Weights of a small mixture-of-experts language model, trained from scratch on English Wikipedia: 12 layers, 113M parameters.
Below are experts of layer 8 (counted from 0) of a mixture-of-experts language model. Rows are named router (the router's row for the expert) and show model dimensions 256-319. Each number is 128 + 32 x the weight over its row's rms, rounded and kept within 0 to 255. Numbers have three digits each.
Before each expert's rows: "comes before" lists some tokens at least twice as common just after its tokens as in all text. This comes from a sample of Wikipedia text that the model never trained on. Tokens count by the router's weight.

# expert 12
comes before: "\n", " The", " He", " In", " It", " She"
router:135158120131094145135150176133091162110129112146105107115077105172141143098094101109150147060118134141131189129118099142052126142119135062105117118140148122116095145166141115105107128151131117

# expert 24
comes before: " |", "%", "6", "0", ";", "8"
router:100088114148084127174148130145111075163135184123156101139099097128100141139099108050100172094159092166166117126167133148118167164124073069154113128128140151109104069160086129108120067118142130

# expert 54
comes before: " and", " which", " but", " a", " who", " been"
router:174157084143084161181156110129124154126129098116125105127097103131096115114091079159123170143150136112105154172148125139154142140161099144161052126136108152108120072111137116105109106123139119

# expert 52
comes before: " |", "%", "8", "6", "9", "7"
router:151108088169138154143142143138107095122137146115120094047110119131143116114073132095118172141162134091158142136170133159078127144159059111125132115188106093150098074127106101131100071140127161

# expert 37
comes before: "\n", " ", " 0", " 1", " 3", " 2"
router:197103054130153175143129166143146108105135153098094098138102101131115137068151124124116173102125151115164141151116118173124165138152112086179114091119115086104154175204152117151102103160120112

# expert 36
comes before: "|", "\n", " |", " and", " is", " –"
router:156115107150075141149108152132157101101129119133117112100159122177090159093084079184133164121134131106169142135121059134134184132185104165142137142121097085104148161142192129100115163153085137

# expert 43
comes before: " the", " of", " a", " years", " Carolina", " other"
router:175100110181090184166115152108105090184128093117119121094076075122125155121119118098067160151142162170210170076108135161110135169180090140118128129149102157095151095120120115135129090120093154

# expert 23
comes before: "\n", " ", " 0", " |", " 1", " —"
router:175137099131124134167132121193133074149131135160111099125101086064111110080109127115092179106188160112167157112175125172074150169118099101132134120137134103149149151150115128081102126156106121

# expert 55
comes before: " of", ".", " and", " in", " to", " for"
router:174152107140154162135154155135087140143125165127113116054105101082120134142076123148133147122137119127178202140143109117112147134100085093108149141141109093129124100127089123123112132142122097

# expert 17
comes before: " the", " -", "ing", "ed", " his", " a"
router:171175085139119142150067153150127118123126093072106107107076121122118078094117111134118154166148086121191116102161120121098174096159043103154111229118123146101133178146134139113089103142063164

# expert 22
comes before: " the", " to", " by", " with", " in", " a"
router:204119078177069143177114114176157069145125180129160161073149110113117134085101100109057191169145130138165161127179145121101177135130050175167113150140145101138167106133152149113124153137091118

# expert 38
comes before: "-", "|", "\n", "The", "===", "In"
router:149195124181134168168154124152136134121131114136138135152095096145112141088130111110112180124179138093200194138150085127069168184153059126166129140094123105104103158132137107111109115128090119

# expert 40
comes before: " of", ",", ".", "s", " in", " for"
router:132172098124151180133123117165122141047129122073131089109110078149116107096108105125193142131113119105172117132156152098078178124105087122140127156139141124095131084174104121097124160156104117

# expert 49
comes before: " |", ".", ",", "ia", "ian", " State"
router:175143119165125160152135138115129142097132156104144059120124053084098131071113090175119173161193113116176150103147127135069122149155088095126109183091128144145113111155097103147119152068127112

# expert 44
comes before: " of", "'s", " and", ".", ",", " in"
router:147107082152146099156137096148117118122126125139115125124133072161103128099082106143155147144127105111205146132095125176114186168103105092138116124083121157111094107180106098097121170137101159

# expert 57
comes before: " in", " by", ",", " as", " on", " with"
router:122136132164170137161158115127090106107125118129205112082078108121096130113123109152132115141120150109145159149077103160143157132117061131162103133136110114095104166149148182154104094138087066

# expert 9
comes before: " |", "5", "8", "4", "9", "7"
router:113124097103111194140124107119129085134128136137162144110114095130103153090101104109145175135116163175213186127162085207073113163155083151173130168160148118102148047170170139123122126137067131

# expert 11
comes before: " of", " and", " in", " were", " are", " to"
router:151129096183165156137172128103120131091126148116124040074161025182108141125121140107146143144188154147182141173139136112074176125149091105196104145127114117100153106133185144081165115121165092

# expert 48
comes before: ":", " of", "=", "ly", "s", "==="
router:132135082138129165167146126124117102109126114107118144133100141125116110122101125121112153162161172143182163119161150151087153123114076040124168135106102126154156155199171142065067132107123119

# expert 1
comes before: "\n", " The", " States", " York", " the", " It"
router:171151150105115166180103137163132132112130173129155137113102123156097100094111096111117171090118128141110136141184122196099131150134106095183114185133163084093175144112143120173117121104126153

# expert 47
comes before: " |", " as", "ul", "in", "ents", " Party"
router:160174146095074158152154146170128113078131142102098097118143128126086157109123115155096175097179144111179139096125146150106169155159161110133076091047122143091099103178140141138093124157135121

# expert 31
comes before: " the", " a", " his", " its", " other", " birth:"
router:161139049165135157160143134155126078096121141095143116116106119139100130113070138135111134158143130141079157140180120171121182123167097126169104230105144090123097130155147103106154110137151116

# expert 25
comes before: " to", " the", " a", " by", " that", "ed"
router:160145060138167187134174193117113089136125136080146158086056117112145113095149108114113181104145128123225152129140127125043121191143084150174102158101170142148132103149165118092131096144168160

# expert 18
comes before: " the", " a", " he", " an", " it", " well"
router:161166134121103138133124158110142152081127113123125107111085088137095113074124137094126156134139134101153144119145177217104184146141051093109116113148133113124117118150111131127106109105085116

# expert 33
comes before: " be", " a", " not", " been", " the", " have"
router:199155042142160154161167116153121107103124141085120122095101115131116194057138117148141138125174169108129140102176141163109149125138049111113091148121073110098111108105160121100098127115136080